Experts of a small language model: 8.18M parameters.
Below are experts of layer 2 (counted from 0) of a mixture-of-experts language model. Rows are named router (the router's row for the expert) and show model dimensions 0-95. Each number is 50 + 12 x the weight over its row's rms, rounded and kept within 0 to 99.
After each expert's rows: "mostly gets" lists some tokens that are sent to it at least half of the time; "comes after" lists some tokens at least twice as common just before its tokens as in all text. This comes from a sample of Wikipedia text that the model never trained on. Tokens count by the router's weight.

# expert 17
router:79 71 65 51 53 37 51 49 47 50 22 56 64 63 43 56 49 46 61 57 54 58 42 72 30 36 48 42 46 65 61 57 48 36 37 74 33 43 55 51 61 63 30 51 53 53 57 52 46 43 47 28 43 34 54 54 36 44 59 57 56 48 52 38 52 71 63 45 44 75 48 50 46 30 41 52 52 67 53 39 55 64 49 27 49 50 56 15 68 66 65 35 56 43 57 59
mostly gets: "2", "3", "4", "5", " title"
comes after: " ", "1", "9", "–", "0", "2"

# expert 4
router:62 62 40 39 28 62 42 58 69 28 47 50 68 56 55 46 61 44 58 64 41 29 51 63 51 46 64 48 46 57 49 43 44 46 49 69 44 53 37 33 34 72 44 27 40 49 57 57 61 36 55 35 36 35 48 60 54 41 56 66 62 34 51 35 51 39 47 58 73 75 62 74 68 44 42 55 36 67 48 54 37 56 64 57 69 52 34 52 64 51 57 24 53 38 55 42
mostly gets: " However", "4", " On", "7", " While", "3"
comes after: "0", "1", "2", "9", "3", "."

# expert 39
router:51 46 56 38 43 46 25 42 52 17 50 55 52 65 44 67 57 38 56 42 58 67 33 57 38 65 41 46 59 66 48 59 48 36 55 41 45 38 68 61 62 35 30 56 34 50 64 37 17 55 45 32 55 60 48 40 32 59 51 19 57 42 57 54 38 38 46 46 39 32 33 48 48 63 47 47 40 59 44 64 45 68 33 52 54 43 47 76 49 62 44 65 57 59 42 54
mostly gets: "'", " Ar", "’", " '", "intend", " Ul"
comes after: " R", " N", " S", " St", " L", " P"

# expert 11
router:47 64 43 44 48 46 73 55 36 33 28 54 58 45 39 47 41 52 53 52 69 47 71 54 42 49 46 57 68 64 46 57 40 20 45 28 61 83 71 60 64 49 37 56 33 65 47 25 60 56 26 32 49 56 50 27 47 47 45 49 56 74 37 41 56 54 49 54 46 49 56 43 56 35 39 41 52 38 44 73 40 43 46 38 42 69 48 63 57 47 55 50 27 44 47 47
mostly gets: ".", " .", ").", "\".", "enth", "st"
comes after: "\n", "1", "0", "2", "3", "5"

# expert 10
router:72 40 78 48 49 41 55 47 67 49 41 51 44 61 37 60 61 59 39 39 62 40 41 54 60 54 59 52 41 48 43 58 54 48 57 51 52 59 42 71 52 51 61 58 73 58 30 54 39 49 36 49 57 69 60 46 55 80 40 60 57 49 53 41 42 54 57 52 29 26 45 78 41 40 58 51 61 75 44 53 55 15 67 65 37 67 66 29 56 49 55 39 46 40 47 49
mostly gets: " is", " was", " also", " are", " not", " be"
comes after: " |", ",", " and", " It", " which", " had"

# expert 3
router:66 77 37 59 48 34 54 29 54 62 70 40 48 51 62 57 50 62 46 45 38 49 50 47 58 47 51 54 47 56 46 54 54 51 43 53 41 76 37 62 42 68 84 45 50 45 61 53 54 33 44 44 46 57 57 36 38 47 68 36 35 46 32 58 62 54 53 50 47 62 58 79 69 63 58 40 53 34 71 37 55 65 55 28 62 53 61 41 79 35 60 72 49 46 46 50
mostly gets: " C", " L", " J", " W", " D", " F"
comes after: "-", " |", ".", " of", ":", "|"

# expert 6
router:45 38 67 46 47 55 47 57 73 60 50 30 61 64 37 45 51 62 43 45 50 43 49 54 47 45 83 26 64 57 36 69 71 28 40 66 47 34 43 59 42 70 46 53 63 46 57 55 57 55 45 53 35 56 52 48 55 42 64 54 52 50 59 56 51 45 81 66 47 50 54 44 64 39 58 50 39 37 48 45 59 49 45 43 70 54 49 55 77 29 78 59 48 24 67 42
mostly gets: " After", "After", " When", " Az", " Order", "History"
comes after: ",", " of", "ed", "\"", " by", "ated"

# expert 15
router:64 55 54 36 47 55 44 25 58 52 52 26 58 59 52 43 44 61 71 55 38 47 52 52 48 58 60 56 41 80 56 38 53 64 60 48 40 44 29 50 37 58 50 43 35 40 31 74 34 63 47 28 51 63 41 24 52 58 42 57 55 60 57 63 66 33 63 42 40 55 43 66 74 55 59 46 30 38 53 41 59 35 62 23 36 44 42 48 54 24 56 51 59 43 49 53
mostly gets: " Man", " Co", " La", " Tom", " tri", " Ro"
comes after: " the", " and", " of", "″", " New", ":"

# expert 2
router:62 38 84 55 44 60 58 41 62 64 50 32 54 52 65 43 58 57 62 27 64 30 52 40 37 50 55 34 33 46 44 54 49 35 44 58 31 34 41 48 43 67 75 46 47 53 52 40 34 63 76 38 34 53 41 48 65 34 69 33 64 62 50 42 53 43 57 52 40 63 45 48 49 49 57 48 64 31 34 43 51 35 57 58 62 51 52 61 45 15 65 51 47 39 38 49
mostly gets: " James", " John", " Thomas", " William", " Michael", " Robert"
comes after: ",", "\n", ".", "8", " by", ":"

# expert 57
router:46 75 71 40 50 58 57 60 55 55 44 57 44 70 39 42 60 59 59 40 66 42 50 54 74 40 57 42 51 44 37 45 52 28 44 60 39 45 50 38 52 81 30 60 53 66 36 59 26 67 52 46 49 53 35 53 50 34 43 43 36 55 50 64 71 29 63 43 57 38 40 63 35 45 42 32 24 48 40 50 51 52 61 30 50 49 43 28 63 40 67 33 40 43 55 56
mostly gets: " −", " +", " ext", " Set", " prote", " weap"
comes after: " ", ":", " with", "–", " to", "ic"

# expert 43
router:33 24 56 33 61 45 68 57 40 58 65 64 53 59 57 41 68 58 58 43 50 52 51 50 59 32 50 38 52 33 46 61 51 20 61 58 39 43 52 50 43 43 62 54 50 57 42 51 49 33 68 49 40 67 37 48 47 37 50 43 44 49 63 50 66 28 78 61 48 45 67 67 57 86 64 53 52 41 32 66 65 45 41 30 64 39 53 47 75 55 47 55 60 51 56 49
mostly gets: " team", " Total", " dis", " al", " Al", "American"
comes after: "-", " |", " the", "5", " in", "6"

# expert 8
router:45 52 48 49 65 66 57 45 49 47 35 68 60 56 38 39 33 71 48 53 52 44 45 44 43 46 57 39 55 41 47 59 52 48 53 28 64 48 44 29 32 39 69 56 64 44 46 57 68 66 65 52 66 65 42 47 62 65 50 70 55 59 41 35 43 51 50 43 46 36 63 70 35 59 52 47 55 70 22 69 43 30 35 58 42 66 50 56 84 37 44 21 51 44 57 52
mostly gets: " same", " early", "   ", " well", " most", " late"
comes after: " in", " on", "|", " In", " the", " of"

# expert 52
router:52 36 67 27 45 66 50 50 49 63 58 67 46 29 45 28 60 65 71 58 49 64 60 42 44 64 49 68 47 44 45 45 40 62 50 32 51 43 64 66 42 54 40 64 40 44 53 38 43 56 61 50 32 72 58 68 59 47 42 65 24 53 58 41 58 52 59 53 41 47 71 43 56 41 41 35 31 46 61 48 59 80 35 49 36 32 66 43 57 70 37 41 61 47 47 29
mostly gets: "up", " met", " pass", "rap", "year", "pro"
comes after: "1", "-", "2", "0", "5", "4"

# expert 18
router:56 34 32 67 61 58 42 62 57 62 40 71 37 31 51 63 55 43 52 53 53 57 54 34 62 44 36 71 48 54 44 52 47 63 49 55 64 66 51 24 24 34 31 54 25 62 53 65 32 45 50 67 31 47 19 70 56 51 53 54 60 38 37 43 52 46 44 52 44 59 53 29 48 57 31 50 42 51 60 42 70 43 41 60 36 70 49 55 41 35 44 50 41 60 61 52
mostly gets: "math", "sc", "sp", "Note", "igr", "iqu"
comes after: " (", " \"", "-", " m", " V", "M"

# expert 37
router:63 63 32 44 65 48 59 53 38 68 42 62 47 34 73 38 26 34 34 55 44 56 64 43 59 68 33 48 44 49 49 52 55 47 70 62 52 53 44 50 43 44 46 51 27 60 54 54 32 38 56 62 38 24 46 55 44 55 31 62 49 48 37 32 54 65 39 54 38 39 72 46 68 57 39 48 31 50 64 29 81 58 41 61 58 53 59 61 56 30 45 48 54 62 47 68
mostly gets: "gr", "year", "He", "At", "St", "Gr"
comes after: "-", " (", "\n", " \"", ".", " under"

# expert 34
router:71 39 54 38 36 59 48 52 63 36 68 60 56 41 47 53 31 52 44 58 69 49 57 53 63 67 47 63 53 64 48 34 43 32 33 69 38 42 58 65 41 78 42 41 55 56 49 55 34 44 66 65 26 79 50 64 36 36 42 40 52 53 38 32 75 42 44 51 58 30 64 38 60 65 49 37 42 42 62 50 55 64 64 46 54 40 59 56 47 47 43 52 63 40 58 30
mostly gets: " km", "″", " ft", "°", " MPC", " sq"
comes after: "0", "5", "1", "3", "2", "9"

# expert 50
router:53 60 73 40 28 56 31 43 72 50 54 78 42 60 54 33 48 67 71 27 41 49 47 57 72 64 44 28 58 52 55 41 41 51 69 33 57 47 44 60 51 56 56 48 61 55 36 61 37 33 49 46 47 42 64 26 42 51 53 37 56 54 44 39 42 43 53 64 63 47 50 24 60 49 51 41 52 27 22 44 53 52 66 46 57 56 40 36 67 58 61 31 51 54 59 40
mostly gets: " —;", ";", " |", " Lemmon", " —", " appointed"
comes after: "0", "3", ")", "1", "4", "2"

# expert 47
router:49 56 60 49 48 72 48 56 34 38 50 41 46 45 62 59 33 66 54 57 40 35 56 55 65 30 70 41 54 53 48 36 50 23 65 41 34 27 41 58 31 69 58 45 53 62 58 60 47 49 22 48 54 71 58 66 39 45 55 53 34 51 59 69 40 46 69 39 39 54 42 64 71 36 67 61 35 42 38 39 59 27 54 42 53 54 42 34 56 24 42 57 43 58 53 57
mostly gets: " life", " water", " land", " career", " population", " War"
comes after: ",", "ing", "s", " of", " and", "a"

# expert 23
router:50 58 38 65 40 38 40 47 65 68 56 40 59 52 59 28 39 68 48 57 53 63 60 63 28 66 59 46 54 47 48 40 48 46 40 49 37 66 44 26 46 55 78 61 42 35 52 41 47 39 40 52 50 67 63 40 54 50 41 47 35 60 29 56 39 77 70 52 28 45 28 49 59 30 66 48 40 54 55 50 34 66 34 65 60 30 43 35 66 41 42 54 53 62 61 47
mostly gets: " period", "burg", "ual", " MPC", " Angeles", " Nov"
comes after: " ", "as", "os", "9", "at", "x"

# expert 24
router:44 61 44 45 29 30 52 61 36 60 38 44 41 45 26 58 48 41 60 49 58 38 35 55 62 46 62 45 59 60 50 50 56 40 49 37 58 59 40 49 41 52 64 47 61 42 49 28 32 54 50 53 48 66 46 39 61 76 47 46 27 55 50 51 55 51 65 58 38 33 50 84 50 55 42 50 73 47 08 67 32 52 55 71 46 58 33 31 42 60 43 44 44 47 63 45
mostly gets: " made", " used", "ated", "ized", "ted", " released"
comes after: " |", " was", " the", " is", " be", " were"

# expert 14
router:62 40 40 24 62 54 66 55 65 43 46 60 57 55 72 25 68 37 70 55 65 72 51 54 43 44 68 49 53 57 51 52 47 63 44 73 41 65 51 55 42 42 61 44 61 49 54 57 30 58 38 54 51 39 45 43 45 46 75 39 50 54 44 40 50 39 31 43 75 66 34 74 54 53 41 36 37 61 46 48 56 44 39 66 53 58 33 44 69 56 43 17 39 49 60 56
mostly gets: "1", "As", "MP", "2", " same", " At"
comes after: " ", "0", " (", "–", "/", "′"

# expert 42
router:80 63 65 61 42 64 64 64 56 46 75 51 46 40 62 35 65 49 25 33 54 44 48 55 59 43 65 47 55 78 55 52 49 27 47 41 40 40 34 45 42 45 71 59 55 70 27 42 51 50 50 41 61 37 66 46 69 50 40 59 49 49 35 60 57 40 52 47 40 62 56 42 57 53 52 48 59 37 15 42 60 40 57 47 55 39 58 44 41 34 36 29 62 45 64 47
mostly gets: ":", "):", "==", "\":", "Early", ");"
comes after: "\n", " Born", ")", " Website", " Kingdom", " Location"

# expert 28
router:40 61 58 57 51 58 68 60 44 58 58 61 33 38 52 44 54 51 53 34 48 48 39 64 65 41 66 42 51 71 41 54 41 52 36 59 47 68 72 59 34 47 55 49 49 88 38 54 38 62 64 45 41 58 34 39 48 51 49 41 34 42 65 70 58 36 61 44 63 43 63 51 69 36 63 42 40 35 52 43 53 65 49 37 60 52 80 54 67 50 65 49 76 47 52 74
mostly gets: " Location", " Born", "See", " JPL", " Votes", " Coordinates"
comes after: "-", " |", ":", "|", " ", "=="

# expert 29
router:75 29 61 41 59 68 40 61 41 44 44 66 45 67 35 49 32 47 34 56 41 55 60 59 43 28 51 56 56 48 81 60 54 48 44 43 55 48 49 38 60 55 66 53 52 31 62 39 68 54 62 59 55 54 66 36 40 47 50 51 63 46 45 44 66 67 80 32 57 45 50 53 46 40 65 51 52 32 56 47 63 43 67 46 46 76 52 34 71 61 59 34 51 38 47 75
mostly gets: "|---|---|---|---|---|", "|---|---|---|---|", " father", "|---|---|---|---|---|---|", " popular", "   "
comes after: " the", " ", " his", "s", "9", " The"

# expert 59
router:47 50 61 57 54 69 53 53 73 52 50 51 55 55 41 51 50 68 49 43 52 41 44 57 47 52 83 29 65 61 41 67 69 36 43 71 48 37 53 51 41 73 45 60 64 49 57 60 39 71 51 33 36 60 44 43 48 33 52 55 60 72 46 48 55 42 48 65 38 46 59 53 58 48 53 51 42 38 55 47 69 33 64 32 64 56 44 52 57 21 81 64 53 22 55 40
mostly gets: " The", " US", " Pennsylvania", " Georgia", " Canada", " French"
comes after: ",", " of", " |", " in", " from", " with"

# expert 41
router:41 50 51 48 75 32 44 58 58 53 47 65 58 73 51 55 62 58 67 28 42 50 31 52 59 34 55 57 57 58 51 50 40 59 62 30 32 40 47 40 35 42 58 69 62 59 37 48 57 71 60 37 51 19 61 33 66 70 45 48 62 64 59 62 37 25 46 40 51 44 37 69 56 47 58 33 70 61 55 46 50 52 38 48 34 42 50 35 60 35 70 40 40 46 48 54
mostly gets: " ", " four", " New", " worked", " eight", " nine"
comes after: " |", "|", ":", ",", ";", " March"

# expert 36
router:71 48 72 37 40 39 38 51 61 49 45 45 44 42 47 68 38 44 72 40 54 43 61 54 59 45 59 61 43 78 37 54 50 15 26 57 29 56 61 63 53 43 61 66 56 50 30 50 49 54 23 32 52 63 43 49 42 57 35 53 51 56 59 52 66 45 61 23 53 46 53 46 57 57 54 46 53 35 36 49 46 49 72 30 69 46 49 42 62 46 41 53 78 40 49 48
mostly gets: "″", "\"", " =", ")", " US", "\")"
comes after: ")", "|", "%", "N", "I", "R"

# expert 0
router:43 53 66 58 60 35 64 51 49 78 49 54 48 58 59 34 38 60 29 44 48 70 49 54 63 43 54 36 58 72 45 62 55 53 45 53 53 47 64 45 36 25 47 64 31 51 11 60 60 48 38 41 44 55 42 36 51 58 42 45 31 60 56 38 47 44 77 50 39 57 40 57 61 45 60 43 50 35 65 50 73 40 46 22 73 59 50 35 41 32 50 47 57 44 55 38
mostly gets: "\n", "=", " ·", " (", "loan", " Clade"
comes after: "\n", " |", ".", ")", "==", " ="

# expert 13
router:66 70 44 40 53 43 37 21 35 48 50 30 38 60 66 42 45 67 56 47 41 37 30 57 56 37 51 53 48 71 43 58 48 29 46 64 64 32 42 48 37 60 54 43 53 50 51 65 71 31 69 52 49 44 57 52 46 42 56 34 40 53 29 61 56 40 46 40 76 67 58 62 51 67 50 48 35 48 53 26 54 27 36 51 53 61 63 51 59 62 45 63 74 46 68 53
mostly gets: " Pre", "G", " O", "It", "K", " Q"
comes after: "-", " \"", ".", "–", " (", " Mc"

# expert 46
router:59 61 39 77 40 52 73 49 59 31 37 49 61 48 49 46 43 49 61 56 54 49 62 62 31 42 61 50 54 38 52 51 52 50 38 31 50 37 59 56 42 67 56 48 65 36 67 42 43 59 42 59 47 46 45 33 60 36 31 38 40 58 47 34 55 60 72 42 32 50 61 78 36 76 52 29 67 28 42 47 61 46 37 52 63 73 59 48 46 65 53 33 43 40 30 40
mostly gets: "9", "8", "|---|---|---|---|---|---|", "7", " sister", "6"
comes after: "1", "9", "2", " of", "8", "."

# expert 40
router:50 57 47 49 43 62 42 68 52 60 32 51 61 37 57 35 58 56 28 60 40 66 67 62 42 50 43 53 53 42 46 53 44 61 44 47 51 22 61 75 40 51 68 51 41 73 57 55 46 48 41 61 43 54 54 70 38 47 40 35 37 49 56 35 63 81 31 57 41 27 66 42 37 33 34 44 62 59 48 42 64 42 47 70 52 53 41 24 76 43 58 48 44 42 52 40
mostly gets: " p", "0", " Website", " Coordinates", " They", " take"
comes after: "2", " ", "0", "-", ".", "1"

# expert 9
router:63 44 74 61 66 57 59 44 51 60 51 42 56 45 29 70 43 61 47 36 46 67 62 58 73 42 61 35 48 55 44 62 55 28 48 37 53 33 46 54 48 62 37 53 56 64 35 37 60 50 40 37 44 64 47 71 55 59 35 42 45 43 48 37 52 40 72 57 53 59 52 60 62 68 52 41 34 44 57 38 44 71 67 58 57 60 61 78 60 37 63 15 48 46 58 61
mostly gets: " \"", " (", " $", " (\"", " [", " said"
comes after: " |", ",", ".", " a", " (", " /"

# expert 35
router:56 44 60 35 69 58 49 45 68 50 50 42 29 38 39 28 32 68 45 28 40 34 52 32 44 33 39 28 40 34 56 56 57 28 54 33 70 37 45 37 44 60 58 42 53 59 60 45 43 59 61 68 33 39 47 41 37 74 33 61 41 62 53 39 46 39 62 54 61 47 56 44 30 75 52 51 37 49 55 57 49 65 56 58 42 47 73 43 57 33 51 44 47 46 66 37
mostly gets: " tr", " pl", " cr", " r", " arr", " ex"
comes after: " was", " is", " |", " to", " were", " and"

# expert 54
router:47 54 38 33 56 50 55 50 30 47 64 53 45 56 42 26 53 67 36 40 54 59 50 49 40 56 27 44 47 49 50 59 55 30 61 36 42 30 45 39 71 59 65 55 22 40 49 37 53 72 55 50 74 41 54 38 41 29 44 51 57 32 58 36 62 38 29 45 39 51 26 66 38 68 45 47 52 67 65 43 31 61 46 29 43 53 49 52 56 69 60 38 64 57 40 54
mostly gets: "-", " un", " Un", "|", "ong", "On"
comes after: "\n", " Al", " All", " self", " non", " well"

# expert 1
router:43 72 50 54 47 37 43 59 43 57 37 64 54 72 36 57 49 68 67 58 26 30 38 58 59 52 61 63 61 69 43 51 43 30 38 36 29 36 45 39 61 81 45 59 39 60 18 42 60 48 48 48 42 57 52 66 32 40 42 53 48 33 51 47 74 27 52 53 58 44 42 72 55 47 46 60 41 39 48 47 38 41 50 38 52 52 61 48 59 50 50 53 31 33 53 35
mostly gets: "^{", " $", "{", " Council", "})", " There"
comes after: "0", "5", " km", "6", "3", "th"

# expert 44
router:61 62 81 63 40 73 54 40 58 38 65 48 68 63 45 43 34 47 54 37 49 43 56 55 24 47 61 77 65 41 44 54 58 46 45 44 49 37 47 43 46 58 50 55 63 61 35 71 71 77 47 51 26 67 42 51 41 37 41 50 41 49 62 55 59 51 75 50 49 28 53 52 43 53 54 48 55 32 57 36 58 33 58 43 35 37 35 47 76 53 40 43 40 43 45 45
mostly gets: " more", " other", " most", " The", " several", " many"
comes after: " of", "1", " for", ".", " the", " in"

# expert 60
router:54 66 54 46 47 67 57 57 44 49 78 62 52 73 39 46 33 55 56 52 47 46 43 59 46 53 52 75 60 66 49 48 53 39 60 75 60 25 53 48 31 43 60 55 65 46 47 47 53 69 33 44 39 65 23 63 39 69 44 71 39 36 55 34 39 54 43 56 51 33 58 28 47 47 47 46 49 42 67 53 64 52 68 34 67 47 57 25 53 42 49 29 48 44 40 36
mostly gets: " a", " the", " his", " an", " their", " its"
comes after: " of", " in", " for", " with", " is", " as"